Weights of a small mixture-of-experts language model, trained from scratch on English Wikipedia: 284M tokens.
Below are experts of layer 6 (counted from 0) of a mixture-of-experts language model. Rows are named down (a neuron's output weights, with its number) and show model dimensions 0-223. Each number is 500 + 40 x the weight over its row's rms, rounded and kept within 0 to 999. Numbers have three digits each.
Before each expert's rows: a language model's description of what the expert responds to. This comes from a sample of Wikipedia text that the model never trained on.

# expert 1
What it handles: Determiner-following modifiers. Words right after the, a or was that select or rank a noun, such as first, most, part, only, same, own.
down1:482459484445506493506411517571535486449438469553500498513534471541467459484509536529593518518467523453469444582479460458536510522487518406532522501465464500516470521501524536505434488569489471511486501521580432492507491526470501595519506550446532486457531567560472559452531476540499475572488576472468516515516551568521519497589489499474413502487464484483495497544439465462511505599542477562551539477449482522568479594492450551491493478519553469511571493528529509543506465459504585453524501538530527483537472573511467544535537596484515527545548513530418539493528490510512567481526523551435475584511524496494477438477514531521510505528494442548495487451507531573493470581529
down2:447570462499510493486457553511607555449536553469466513533520480553489515513494537462461467476489466489502470515465516519509521531486442554500548452546489533514550540435520548547437492515529504454510479509525439470457447467488482465502493525523486533491493510400482464512519518465474527460436553505480514530499525504537461471571506407561438547460503442494490414462504466502507461490496488471567463483530556424492497492574552517438585530556550452444486534459543445511486505472476526471505541462525518472479480495666537540483584494436519512477439539466439510475567470494530503473569560487445541508492516501574451554445457437449491479473536484447515472475554482474543549433497
down3:581487468526523476492478445466446487525536432496536553477546556512532583467541536507493472481558538530541494435490502490459473514454524526464443525504492576461550527465474502506508468482522541570507514524514533451552514495485501523467492506568457422527419487492540461555561522503438456469576585504486510420543409458436453557503535549439541468439381526486513469512486448498547496463577491475491465551491541524524438559532530490469529527485448532540450518427500524540529484487538462475542510444476509462479375467441558491512456453503566424466433494464490473500524515496485428483436429522504448516521495515476498502531472531541484542495464485517502464475474477567570466494538
down4:539482555533446473379561445508531483534521470529465481477459528489444566442528531532480577507508522537552482499500441506489468447535480485408451514497516498455476520518539491510561530493426455524513462484476441518438485477429531506545561504503501550518489422527542448450534544509426528515508487529537553450532468493536488567474545497509443509447478539507454551501543494464431464500463470546507501486495566520432526573512500475476493496410523514540479497499540510464469516520440517548508390454533486498414494475519442438560517420507466444528553450450404506493508549470473436502467475471534451580500496522472505519477486524541498449437497502488531532424521597443488464460545
down5:475478499515491504398539508499523495481491498487518537481479532525502552538551545506519493510581528489472519407475471513413466474520507487391507586495426514541498479486478461518466562491441409538534482491537441476524438507518504491531470495477485608495526449474563422489487462435455554479463494524544453593506519533494453457473455474408486546469495551557607492454517517530487450432529475475522491570553435472497519470424474522530480488505520526472520478462460531481518556487442565463514511487452481464466538480504523545456479529551496504510612514564527524526513480495443530457468465525457496554512493487490459433468489524507504545464473558549439501465536577552472459419543
down6:475495470558412547482543447436506507506497473546548532463500479504502583536438491464509466543532456502573501553494516556563539480588529456582499460476489502575465494514446548463517502487495471484491441383466555459526507487501444488402524528490500423468454498498537484439520502472510485472402469477487472434505493516537497515408464528485471503553538540449487527509547523472470491476508521455565478434523491478514490503392505512572551509545532549496548568451509474478509463448481389556488478468532490381516469470481479510524498483531454483455469487455499467525504542579489508516480474418536513499532553499479516421483474539562482426531547510544465485548502491513453519454519
down7:556544507436475456490476433527480395518544447564514518477550474546520523523465566489537449473484537522489402444596540471505465490500562512424458516513495491496487514442470508507521538514466467483434511521550535480488486496509424518548498496482497501442560535460451495572580515466461529495508451476502567559495497436542528459556546467475523492566428488513504498558554568484535510540536502462560548543505447417447513582529499461497527535475492542513449445456508505441514559515507427527491550471456477574527383504461534451497476472533489422514497464509465494542503537525531472554492532479443525379463486475524517534493546461496478518528541535501547452522531462531538443464505
down8:489463470494458495522526511508494476523449456535529508525487476551484567507470556500526471462531478499560463518507483517531460483523464440485594421486530529496494544482558462507545479472547467498483479527525500465463488476458536488507490504544482507491504525482587563532531476494503493524519455454490477540521488467439486451530456596486425532469441512439550507466478485576550512463471514444534511496482509498508449506517394500533537492508486521515491486540442537516527525530470474465472497470525476449424511504443428497578574563510546590390578450425557466463451522581374484482589414504555482527488521485436526490494516455519492514476474436555490434454433501429512422544496
down9:480425525534522540537485605475409516489451493477460514498526528558432468550466559561522478471510488513529520473477486480513387558447512509544470464493442571442514482529469477467465498475509441572446513452538413565535502463520490433459420505430494517473534569503555479495499458507531466549459455497521472488501454493587469476517534474458542507471491463519485488495514515514474435506520542516542508507526512531498576465515466550521507538530551450440469439485521449452556523577462547534552526507447519513478448495391476540515530447461508448482574464511486558505445514540473534545528471407491475542429503450517487501515421527540476526579505498534499494455433571530509461490467
down10:580487558467540520456577597489529488419535478530431457497451578465462505516536498523519551530482470526548486424480510548476481450461528506619536461515455482520434476532545538526541516503497497528544570543524502441504526503495502474434516489535555450564434521550484481516456512448467521546441489526504515446501472429560495570556545494452475545517513471485560515575518475405469468528545488442454458509495486479489448440530553468555531457436433453556515469462517499463499499491521569504489509522510507478451505403560503467474557513475557470466492523482420562501423451471545507479536529484511445495570498454489551504490476521466542567459478503505496489512426539497530540448527
down11:537418457504502467508488478495459445433486474591511599554586492517560447510452510465500476517500513507443508529459471443452468546409439549418524502476411469527541547494487540576486454453528487427462532485473507513512475492497486529523498509504517420492518507479479496461529450457476537502544451503540547559531480596442473493509440519460529520484540493504492508501490451490553478459550508501514452519459494553492497516530507481518600432503488521494496491418444474444552432580465521490509529512488466490495512500522511552529554536453585446424476474559436436504597506504518488567509515502451518519470502480511487516540498517461528590507552456534515451530403520461478404488511
down12:480538538482464504515625511525543477428500581474465523545540524472477430505476470491544532526503492474430471537397492491509435458503530498524558490509471451516496510513539507511549425533468507499502531505503491502580508526545492475590473495529476497418432486535491419511549474550470470519518553507436536444510539525519494585554494527546556534461430480531539399442480426466468511442506529519489480481558585544508505532517510555455435531457514528483476534492485501506488488531517579532422469489531520474512485473552458556516509553511564564511513452450501455508514495541509450420445519447494503455533564511482534560448432554464506451499482514510531438560512405530535487492557
down13:530465533465483453455518524524526456476596481612551406558492425443488510487495551490563500519484449457508450483461457494516428518498438479490495500545543512456518552556486434510455503481381452519522476504531514499469442457433505482491511491518507544537564468533528476481436604509461473511527485419477543568416504592521464512469502511449526556528493482470473517522454513509521504446545509492462506506482479495493521468512563535494464502532463470490449479518450507484523507445495581440472473511471585507477543556523458600552543503563509512473571504531592495481446506484452481553514505504473519481497469479464491446519482561501507531471454506475492512404411571498493436445519
down14:555460433483490478465523506441502421499448469483496443455454458490422525574478472492525432607440477472501500454452461488496512418490422489532491471530540458450490520454521497540519474496517477497525461543497462450586511558563506452437517506481406528466485485448443498507435630518524514467465458536509510479523607563510489530478505500528501466520521494441467519444497451481486514495516467524499562388520515482503561471502448399468491514517583520512509475509479476504524502505479490461538483480518516501451568513482485510562538438549418477537494442516484540568468565461479456543503523521555503498535407471475519494586542500500477524526574477487496515538469451498441496437501
down15:540525500523593513503572495542516479529462489605493464540483541487492568529456516551426537431530467501433490447470534518513551474590473551514502458529467557469547482555428471475447461463500502585505478506519498532532487573554436495550455526521504576487446476507522489509515540503495514459453456509553452579436506398458500546486600447490501501474500496579507495489437479461459433492519409500550450586503494438478488489510496540544513487455564449481483480539482482504559533499545465494536493577448487433512499517548490473494486507494516545468524498498498534485494453521511460565473567499439499475417539546477509447514448420465523552436531478512536512471523483517555565503547
down16:540467517500497451521486484466548627514461431541506471588488455565535433483454543536497496481503526521471467467498483540498414486460531498412440469497573510430496522477495522525514523425474543479408486501484512504502556481528494547541449498502491520527467448549462464506544473441501534472434506483568457531428507506476539531465475532473504502534524502469484566454502571451480490433530492492460521479432496559499470540490546482386427490545428474493448499448495512522515537490467364525502407519536524449491501517452445511511493465489554547436530501543540504493490493480521490467499514458522479516459470569462447499438529469545520545525597564479513436435490468479510509444557
down17:466542507501465454470534535572559493471528409533418473478463508561513549507502511488470471469558503549484516485436481415517475562612451535500499526502507462531467508473464483547532483449497477522559517489445440505474425535490468427495503486467475522501513418540566518507425615489454524527532475447520532471472514482469537497474531539539474567481530527454486497471511519452513487457513528563463512541439552485450557516496479484559483508500514490508446531446509582435503457547456561491540458533535451494528464492362526562539483497548475533442499515503543543533486561516475479528556578516481496520538498536435401504548464523488543484511512521449534480441536502524490432408493
down18:527533482534512513553498511516468523488540543484555434560478532459492455466484435524461601492545481520540538424532558502518532498510497515543496468486576532486511589514544476490543445509439525531499512504540437527498455440492510517507494524553493558601476374491609486533542478505447503504535512521470494559526485430498492474488502455477530469481433519477456561441485479482450510471462481484457542530522463482474457522543484493630502567441525503484497491503487488501495524476515601501511432525454528462410449506486428406554455493425537502452438477423506474508458540489501502509424535503448504454486553522511501572536504545482510473472457545511471512477581513530485585477499
down19:548518497559454495533493476495530485471517442599542524468493520466467466501507447517502456511495516555471486488534501532535522545535635438494516494495614541492451417443483469526513535497545565519503500509508593448553508517522498485526475528492510548470516554456466460461544450545465456545538519423554478478476508521508501475459430401431456509518518503493452512491504557562518508538496511564469418453469525498459483527494473562468478467429504496521426531487525491469497497507469451504505530478401486585554510458500511616511501485420512476498508590520467542483491563391468497476477508531472518480437497500490509444558526472478457591493526484521517499544474517506524572564538
down20:503466480482460470541488457459458523503507522477534521525492526467462491495461478541509545523493463524455486500499503515524612577489541501638531510521503504484478518481607522465479563541496508525449464513499439508455463589483561480501465511581524530535464462502502453481463513570499451529527525552478510481509558487521466421551514499492420471513486490517487498514499511445527532552437492566498518453526452506493454470465566508613447556505487504503536502549548461473528493497509540500446537531473529462438529501591478455553444531507510542516410527532449481550508533439581492499444517512504504422470486600540500542474470581518519521505601486442466514502469375525485499477558
down21:576506534516485477508462467495485573428491498426460551552471490413539518508454431542488414490480553480515474471464484504434465545487541563384476574528584429529486479503454483514536514506485563463445474507536549530505506576504600515501533461469534481530467524459410546494566500540509501486507506492472532422549515475477568483508501481449525480490470521527496523498560488471434532486445484457500475400426518512476479558493442528522555493513481477543529531480481483462481529501523383550484507493468493459493473515412505482430556528484449488507486527502529518517534508459522580520505498464458551511514470494421473530539517484477511506498561533569503497555494425569456580432501
down22:444507510492472451526552460498519510479482494528473502504497518423604627520487593473505523499522414442446548514482442408485554520508511443539443515466415485467525528473456516553452483502565491497525546509515488530522488548465479483544465530522498577483512566530551535518539452556580546488528494463527437478473493513576447524497505528519563478449480475518535513499510500567445464472426469536491524509542541489555549537495537532561564478556460481464584488528467508498490475504428586494468429523475477424504511610576536536483501506561484505460513508531563462536517518516469528537510565533460553479503586505496495526472448494502436450520502548466457560486511511497471477452480
down23:526435524505520537594487385529496456534521579558530461495464494479539500503460433498475568538482469463543507513517465494447501520392436430532487551464473567472515593543488479508418509554507473496575472548519518538494478513425519523490440407508517508491523503511527519528573513471571500548443399583477478465467479437488519497436473593497525477478500511536485487511519582505513497554488495519496541511512587445472538519529625529504458530486448506540477559519485487475546473501488543405461526462534434469521443448484501489490483479532488507515462506548529441488490622503442515529471477507460530463485499511489517478546466466517489564495497491503440513486496480532522540514537
down24:478520475480527556534533532544426493441482482540419433517539491542508493533484450530508522495486507486476454529520388487493527542458433482481403518535539547466505441468563519526476444518494553495508545537508483467581473485460542538488524575491488494500560544548521563584444505475529500485560441491530523487589508495494435492508500463577519550475485487495465511444464496562511538519466419560530425484449541475488496494489502527524452482456407506588514525480518535501466475467472499465504482543513466500521534478464500602549520416505538510473429495498476488472517547520487521527496529511494573550493434398458535484488493600481489505523524547486495448514379447454583509493524
down25:471554518531487453473517513511521443556531530472543464503492452558481552526506507492426456484436490511531488546592474467487510458542478524407501457446535477499553543460473551509480457502536464543509500445575468463543485551503456461505524507497471505476553459534492562441519538435465460481448505488418484567518571529438484489486522546471521483513485549512586468494481512508499541512473464490473544461407512555511592472475457547509418504421507503461439459458457571517460537544567514533396538505469416512489427483507456478490451493536524426557497465513498486447547565524569506499475529421492493485475503487497484539495523491512533435607517575505531469551487488555468479494422
down26:568482442488541514496446495466505499501497435430494495461432461516537535559497468448499500461472498500560503518586564534513540505489521533521457504500557472525498450496483524533542552502550488581470474457462456513501512466469534493468489452500503518555520464505487509542513584526490410463500476421480500483511488475492504500430497517461503488550463539480485519508495498496508412571463410466454499493535496481514523476491482477487482495538493479436550560527555519498532507548488471554487620457426519496395426491561544542475469480516476405546489438430512527469536505571561400486547515462549423518448436555515457560522557474461437535473534482436495587536520509423459511452508
down27:517475564506593496496533465476486496502521531511558489488461521470455506484484485515506502548486534499506451508484546485492549475557392405410527557459539515473481464454480505511443508480496462588511448485523477471519514524494415502510492497527460542512475513522510436503498500532578464516462462509451491535427540549503466449501604536518513503445511474529508485416468524482554434580429439526533504513558470489537502575528539510502469558427462498518557521434571556526424509499488433481544409474473501557517491500455483478488448529556538460513431546480455476516464541494452482550532501544566591577432489515495479510492497517454484541499519492449414510523455526525517517534607
down28:456476547470558520569444501479489523462461434515523489566498569573546397550499535489445492495559479563457512503505462484458439513443493408548457460481504530534534507522495503532483470475483449467497536553523512516536523454445504546545457548481459496529547485472535523511482579548518452548506537478519482434554501503499471446522452533453580538494466454478573531475514479484457466510515465499489432501403508502528511575562501546540431516431507534533575467475437517532491444476496512494488545505487506495564508480592476477492553455522497478518429531518499510457533464457455516486562492434456456428607496542481500457496542502453429512559483550581477472502482529515565417545481
down29:480448582484573520479475448545547541515445492524425508468547435524464539539465514455519564524591487452510473515514423474450447464508507507528475486482511478527505413535565545546550475524491583464477525477546465516514480522533555422518526489499515534481490474472536463527447499470527516481536494507477495474559537495499507470540523421446508481574521496497457469546440440467504446491508603504502431459537486488582608557499452517482512517498465523486477520438528447464510488505458525547517538518522510523518390469504496498499541482484465461496521547592394522517458473443563469494495487435393466574469503442510399496508550489516504496462455476515544514511425514508541470547489
down30:473481498531492492495486483561467554492473505508490488464503479544457533487507526535502471421530537479516539501437502540469521439546505509502520506523469424523489531460502616477543373499516557498514466414433510457542491487546543572514499538512408507491539518499497527446496462467500467459489556413522564457448525457465484496453548518500514598481470497520510484461538534567491567540494461472543481475428552533499402456472480532476495460491503464471541496393498537578466443475558468551512440483493511507513503464461546511502528507538430447485517448405504454488490555503578608501509497476467486573513489505491554460455510485518523476495481544495428395494480533528516566512547
down31:550546531555483444534485451506532496492456462580518543507571493525451483462493481540484554481515510494531526507505491549491476494410504481505545489434689569476509509501464498533479466462519501498483476523469513534507494499522473589600534516460443522500514436496524462515529492515480556538502517418503505525452410573442501500553460504591517484465517508419514453524493493520449502481499497552552485473519453508520407537449500508461523482445434504517534539515518528554467524525495449503524471497508515480516551514605438532444503473449443476555515448519541465418568486483497472506441479442501548503489500475466523407433511541554535491496451411468435520527513539459489513518475
down32:554506519524443514509504505526528509540531499524497525487498462520517514444547434492398428412527533534486504476480460550536453535526488614376434565506470523550513486537458484534582472485472521526456528488470523532511494555487497477478612485534499516457572533509566482434462539516436574530505484450533577462524529509536454585467510497479486549479475564509470499460421442572543446533509533428476480448431507517481508558490496508523454553487517519497539519438495483511459521493493511502494461465449522537452479513409482579517532458531533445470463517426467495530524527472465523495515467486565533543441536496460509453503501504546480523506469521503571432428454502514482579443509
down33:420454470428545413576546482442544489479605521587496502516572496478481483516583519495445459536520540515486425476544404574438487517521450475455471483536487419493519546501516497460517512523524484523530459507475468435491486480511484414471445480489524483506496432459535454553502551484460493457526473394577522532536579499480522521454532496484484501516437482540497485469472456454495624496446487459508551450488512424505510471511526518447466483459512529470465504566427530569535484534508529511499487434436473452505435517503593540509569464545501501473496410445514492500497513479504490511526549484541509473458455569498531470537543527524473514524467466525540475453497507482480473480442
down34:534515504531458542516518545515540485571541445554514492446488448450498481529519478461450535523511493502524513479476404441488520509469417523583484504480474544527436495539472483471497455460517491468530438533493550426493496590479489522453475487531550514491491571482509453487468464504587507450435496531530400504524503489539520447471465463496443381451553464477475552502451486477513434509548436523481430422478500506460488567471485515551445514452542517462492485544480486392551470435558503503511539477462475478482513431484487488574558454508501527482505441519519528538504502467484571544480519494494537540451483544442569492609478525518503525473534497530531547411551472512524603500465
down35:491526545442511529520417464549500532536412493529517477496526538501476469489511514443456471467484443541494491486468487561497539479533535528437501514561566476510470517486509514497573488549498467539481447444483517475480494550504526491396512462506515548572477598514446416467454532564504496436438458504510462508484536480540569533479471478563548527489523479415431490526486510512473510489501495444485547455427515540465458524540458583585484553485507510411517517471480445531445522503535433532551558514452489461467464533465544442573471528485485523505483462473489551493420537580472478574614465514504471419419484548548481521522523479501562494475490532468563543472457494482485529477552
down36:469509502530478548529551507531515456535501463529511493488487548492505530523454480547485559489550463486532546522505558536542503510544530490382491430450588522541552566477482487524493547504499514540530461582505452511447524497570435480539497557491463629472459453470506498598615487455466501498518509517480503525463532521496476483517461503518616554592433519506511478470521555462498516479466468555438548446465454506517431513464545555517487466525445465522464518457549528477523533483497487512470497481500538525564502540469524473491537511481512538523520470560577516465566486451531518479478528535499506523471470427466499469421423453552488470559437553492504494546569482461531550535597
down37:407507507405518428523523466516598500523424540524495488535566452551442436519490515542511526492460513527465521540470513507461474442563515515385531497506585486477477478424435520445453594478493519531431452463543502562507496471492385474504468519521467452409514489513557466523456490473462457544571483435516510478500556486489430441489489500467517560506522473498499567469466486532503416476468481459476516455504511445502492532498533522468522560475522508494444478514472527507539404502482435474514517500499511440522515586482525489525488456520498492565511447506543516465567470444468523491508527486519523475506511575463498523460492514435427452577441539534538510410538512504518485530537
down38:530476481482572498492508524473504449508443497476493582526548522504529482544510523539541568527527533527458552528470534476579455470416553549559520513493451504502474502521486509477487512459518506522534521494476499512499494508543546456501426477514540552607448530520508385417503465531512545463458526510523452513519561532454494507435426396558570571462485495524463489500521573482507520499513410547495493499544485547475490548472508557564466537575488533542501522504565422545544539443412498487580460462532473453441523497458446545483504528468461486509483452557465478438496482479525452469484456482489516522522587460481532511508435568442499519523459542516467472443488520517558404527526
down39:465472516467454464463482450488516582533496567476518438507421487541501579458484544510512580477523489516502502516508517445564546505493549515577605537570476469552448544452583503429454509531530420436481477494535462539460540504518402480524500509520580493522463468426520448469588538551522558511522478531483576562528554499460502501424487485419464547543480468490518538419461551502525566434471476515468509495537536448547447468489520439531535483534532528500539473531459555534509462527525501489504543522502519461492479487543518540496518522542477535477454486483547472481462437466497517462439469535460500478553583542475593501467532489546478434428492459500441496490465545506476529493500
down40:528504576462446557512563526550535448475545504437490459502441515512568514547495527497588494497521466406578460565549461537558547469480557494431438508518500524499511534492514515503533494470466480479519477434563470538531495482443568511463480565472458568419567547453572516403503506467423560488493456480507566457538515512520460493590430502472533515531476466486496548487485484540532512508506478508523445517489509528422634540475505575499492534449483502442508469413475495492550526501513518450497503484452468536578544458525490529533506520535551520544495510459529535458570542430506512547548514471474556506490421493506486504507515546498443507462511502453521446510469461471516455442468
down41:543545477431521497494527478468509451512509527514500431551520432515519433469439550534575571491518465574465489517531505497521536549486505484537489446585544495481497515509459496514486573467534471453421535458440429429443408493534511493488485428510504505504528530533469494491486470514513476534479557527499496511464500526481477520477592495498539488423482452535530507507577476493498488460509518523532445553587576468427525434562499460544528513458507443508481495537506507492464554465498531585450482531467559505450467513574487474460486423464493462477468473484441454509492541536487489456467520444468461401385453542530475512461518595508505527458518498479534504428543429532494456448574
down42:465508503497439524511554508627575469469533444508536487528483471501564571513486430516462452498491528508462507586573530499426510563483482492518512464452430503486473502571517448502484549471485471477489518492530492511476503448448578495548537499496527505486447489493558535497507494544437539475517479492454494494513491443471481501491397459507487443428522537521568517497491435506442561488449530510455498511474483405524465533485551541641446510416448481487450482564497531443568442457476494488417503525495542461512512479520479426488514475534508540406571461469581501456516483410493581487492499490471546443504525522492447472492511487437552484488528512541515528533451499494517459466479
down43:537484515547489542488518524492505470510515411449460536377456502482505473519485539520435515455535481534420530475492495584548517523456453527412474553546497511446439527506492566509503469462487474509479596440479547475549503503436532573562483471458478576531469487598539455510422431539450504499492450539498507472484552476511509471554479534460483421553537506514478491505407549459539478496554520505413462556496526424490507502509517499590444500470482497517534558563470503531422549424541529554521560520437534461480500551455462498482512428513507470450501425528488479513446508471476448505522508506509489469471429497530499514534475536480524533475517486516539580455472498456521551515555
down44:503474551536525451500465580470537478535561507512491589475535494471545435492519486452603501469481432546496527423513547535522480502442437408433475461495521432552544509591543523475441555460456431530466545535396533463517480494447513513577495449476483541499574504544475496448485596462496495463551502508465487416536525546584539545463539503487488482485511527436471556526473535548550527428568516531562498514505532528472544498520536508453480531447439472507552452533510508451510545469491473505512558456499467499504527527437457550460512461514564505413547485505488500502494547495452464498530559497519531514503492567527469511422476472540536528473497523508533508520473566446505435512499
down45:566560476558429563495501441514517437543517528504504488531500507497506489565624486433498500486524542534501449455525478528544573474498462576531445550517480592539428487472516490581424431535490534482491504440562489521503504512462512524509542461457477601477490538503493473529432513447554479581561542536471522517521541531505588440511512542509546446452491488462496483479561550492489517507473516544551507533479520477513471534489544445537573553484424489514492485522545503484432500450460540539539543493458530541568520412468533498543521492442535530521517550495513415425446557510494477474550490519510505449484509496420495487465448501425546498470508467449530449537532500534558558487503
down46:497479450453523540509498494469501521501494433519434475535553495597447424479481506474567512546508492449489409442517429468460493435510473488478506547487493503501583536392512591535559506520568491481508545529515450516542427467526456522550483495423529446456517530428525487503505515491551486486449540437470528487427517589506447480502504518484502468547502609558479530509464450477499560487475528476553485479451506455489469535574505529504531536552504439443458476475521530556501514448464521434508501448400555551541460479489486545475519482463494487513473502465451490520570472505505500459559518538500493520505516408472429479473492469490499446534507539536460420454456523556455581525472
down47:516416381509507456625490540462526546515478493472515457437527463491580473566463506460510485473509469509528537477471458538450491561535501484479475477511450548450544531495587473566457556512526484496493548535543449524503531495444542520471546507471566469513522431522532447501514575428554523469460469558481506510501486426493478496557503467478552445445542517530545529524480473491522508518554504480514498532532505543465434466508513484534493551537453484501495437489527461487555508525509521503439495578436545492552451442532480423432371486458466489506543501517501538550479538514487510558508463512525492461619422481448506560483532507471523482515475528457482433574503460544570502501512
down48:507484491459486442486515475466472467499511530549484405533444482483503502568465464442469535533437456514519526538459491518580555521498512498423479504500528508469546487448431439536475500548469518502434502485535543493501485515556501536519451473472456479462462485537565427586530545427477488490512419513486527493541538466439510515507602437536498529505509561522444592433515473501446417483499526494520503510493565452405543521542469475535464533517497454536537477474484440500459475501488409488455478539469545506481430568445402496509462546468538407514518497484528546456486458438414496537575434507506500466481493508515466439463525496580486455461522524453509546482486486493481490414486
down49:553507420468472492574571488523541449487561538515512446588494538517508507530528505509457449521482487539498493449507508419536506460534480507521507488539482469551536501560481454473523563457586461462494480444490409481460509458567519503519492567522514486562458513531534480418465443495507455502451489519513555519543500456512501498508430535563497463492454449511466460509518440499545499433496461501397545453558490437508509490459454581487503595563522508515528524459522437468448440468521519459531452466444518523463521540464490502524516429496545503465448406544470473509457511576517439516566532541415505527509553544537457522498490451579559473454529530478518545551492506448556549542484
down50:489500526432443510459453532539460436492578521511575412501524467535441572465539567485545424499585522538521447529510545493496549552447493451515533502582579513548520530527511383478578519479452471414457427496512469482500501545415514461481519511506444500575493430505505489509514505494453491500505496521502466493463530454536593565519525498533499521582487515491501485567467515444528509468526506460537541562571452445476416458500532491446550500450477557523479531499485504546534532452476485399484506528482497518519496487461527469501457482506474491428511484444513537495481515463512416524479477462479524467500471490487524449499507503582457555497600541547444551542517484503452527490467
down51:478543480527431566523507509576444495518520487526479586599489529510447538461527477497496470473498526502442454562484512503545534400511497500381505459525461439507443493468484444487508470533581491517425466542493514486504436581486470568494491438472574504491527506508438502565444437494563489448467593524513488533501442483520401457515501537418544481451523432436490496519513442534450459551525476493484524516515501423515551521475544500491486549520532497485526509483482509497544427464490449498520524470509488456466551499476462464542457471476447522491567525587492490494573451475511548520439467478548469478481465476476532441522468486453531477488584427531519512523545493556510530569555
down52:429525519436524510491478471561477531448545535548556506576483543555500490541477487445494476497536495510454411493546501515617504517446468488479441497476501407559474440485504458551567533492474551486514459451464488496537490518527484494540534504527500459431518534465496505450517492480475484511435494517521443475478579444456471512405414470467503500432400542552519555526480439504561477512529523473479512569541555513554508518473461510500582500503560505484569474538445464520515464466547449451498426508526506503483545515519466517503543457593515511503510536442533539507542508465554514517451418574515456449471495455546543482584466556509525487529472424496458478524467528492552435542456
down53:520459508464519540472531482508453504532534466492499484529513533518497479407598478484440537449496514527485487401502581512467551470447544523445490481507430496477548506452455600512533476522531548535496515488471498555368538523480531523536422507480478581480497498571481463503555572393423497527500470510442517479495422492461493511533565489483505496477511488527515479470519514503554522501553470533497440610545507502514478605475547521431517470507478507491502456475420455397541485549525519518442576442492504520525492502480544499489505479585560460490468534526504483541486480475537467564538462551538458547507460531510478503536566445513440485543486545438484507538460513542525465515478
down54:585456507528489526488531461441451454489514483490612541496470430490480518541484511481589490509487509572526451564501523460461475497478606502546497506509407429502438512569511552447483484559450493541454480468504517455559471518463484445518469465544465501499456490489458463565490542597546529504412582559492530436483494444523421510455562469463555483522504508483518507473487551492488499517519517546528567517549518496526482499474528438459519515427534464503532568514533515513564487465531535477526537440559498476540509542378476469478525496572496464455497454527483529503505516529431403551480476524526469518562501468440538498486544446547547514522495437470507492446527480487544557490522
down55:519554545466447597519479443571526481529461467535520520562483519552549471566531583480492524535533476484434530432502525530524551554414492447505542514439432481505452553531496531480549484546512479547457508499480480468454465559502494522562515479553442506449492429484534523545541498404507465503564498506490485490426454517554455486434496481547495557511523508441479476481445417538488482472556475494571465487416569421546482497488523474502466497459532497482568488527436521496510444523550475450547442485521543461514512568540470463492460438580549510477482489511525505478506531444480440510510512536443489492463556527514587503473456528537515453536515470538515529424540506409554440494524
down56:493492535473482571534539427568450584506526491523490542535568520403460523550533501516498504520460439478456456515480479539422493426473446575634468524469504514484471492486470526514555517477427545532508473466477583486453517499482457578457466506521474477495516542537471452449494492514502483435488491504518483534500409560468560476512471440517527449482511498512494417439562479532471502544477463512510527568504475489459487495490569512543521530613535524509501536492444493470529457493523580517481446487527488472510548512485522543564578515422482580507475432596551504528510461488538446479504501470519484440485541432514517484520492507476417540543499493474483511544535559482477593469483
down57:523570493476517506505468496492455501476420520530485515537502467430475474452496429500591543483505465543458530545432507471468510567480485505443495538530499535437409452514431494489475550537400567435480481509508500571510476542490548577477477462492485473491451480489501474515523520533509492514488460498433455420466525438544524514511554459470415494457582502484439511564514447549540467486525542492491592535546564496573484472494518535368517496574505477597521538486540555504518444485479462460513447494509474547482456491508561474490532559500515531488536538468510532470558492459450477431517457467537502504445493545498502523482554508532442558499524489440553619479513522483507537514509
down58:439520508441489450521489508461556436497471474463517494563496519527530454543526531484548479487523500476434424466440458505496500436489453440472581508539563486487589542462444472491556539449456457496520527517507472534416531529446458433513540523456527492529549446486511509480401500432499485498533508405512494529513545556508466480495493549460461520466408552506525496456483454459523532517573550451487502412493486415423560455563519472548540518533496453546464479472446527550501508568490450432491554436489481471413470528546502485534488459455474463498481444438556491483461501535451519461459509414464568484494456544549494529513548472461438491557526519527531507463481462461480484501488
down59:478565535548497472450507464495538467564569478555490563546518484486559556477515503481466471496534446559578468500512489491499488481529405481417497545495516452563475523466510524501494453491524468525443498545493465526509495522474462542501534559518474552469529575521478485492475524499457510584463459473534441445469473576475509460455538540496470465497470465533468435459456515528537530448498563553513553542419489492558411502495553481556527554543491529526487507484563473477503505535524415498554487480471459512591492500447560489441557501480527490404518455436604486468519545491520498485523480536524542486529436528468518508466480474423485537547490486540471553471443544502576383579514
down60:448467492482479496477487435561551520478552502432442492550501500531512450564528517562411497487479467507436475490510455494502623489478530542551430467571464521538496463525504486462498441525468526525445518508555511570413543490547493531474542471519501522405526541449470511512456542472523481478498479465507482483477511431609484529437625508482503540480511557563478539564495523458496499511446490531513423490551515525530557496496559446518505504506438466484522474513513436485560420503496461551593494541506454532529459497508485571500513478557531487555444553427536525513550547474460557520529483462523512503436443506557519486497497537464541537555462496445469455454482462508540550468444
down61:493513473451439508453524499494453524467520502522564469558533467534527471558512471555508515474492513483552472494434473421474531497508477434574506521511437484517447547504520506510532535583517498443469528498472540473485472531436499574515513501626475451525501440510544500443527561494460460485523574500463473567542499467466564544469494534480536498467528554557475539494527444496480516460459528507536577494543495514439440478495427535452484461406526536480474500632518514480497414583473540402475467528613522485449485537463505491520525538527494536528488489476512461534471513508491539494427511463502502520530511545472562543507492615468514571517505436515529436537501543492516572478490
down62:520525434558485536515507429510552502455436480435483496490478476491520484564485418533337498537519472437409470559564456502525502482400458484543451515538476548508535462507475522547522510450517492502502451429511597486446443459427494473483462555562547470438483482512502498480445508507476526556532456521545505477577591483514535531470504472492562393465604451528507447525538495499479510470424492517497493475516488498461500474501499500488431544513449468476478453494465492414551535474457542523512428495469495521446523512460533518469579473455470528512504527460482464538543508510525516544531476582541545493551505489472527439506429468485529520490532515473548463534461495506507498537537
down63:480549547461508548521529521465555441495573428525491518497468461533436565519526476466506438502491529529542544555507455492534477573525526437456446450528486554545462410490528458509515475516465530523477463437548506515535509451469547509444535479481485452587540542513507492478510481556512483550503451512518517471540427374506539489477454452545482524530494484399468509557535532486533451451493525564463528477453536487577501468503476465512519502578485483483477470450406530533479457497518443580486489493488452454483537545442482557463486445472447508542518481527471486505522510460421552535497538512506549522437490459473442456577528444579463527583556558486530538527481504455509572487453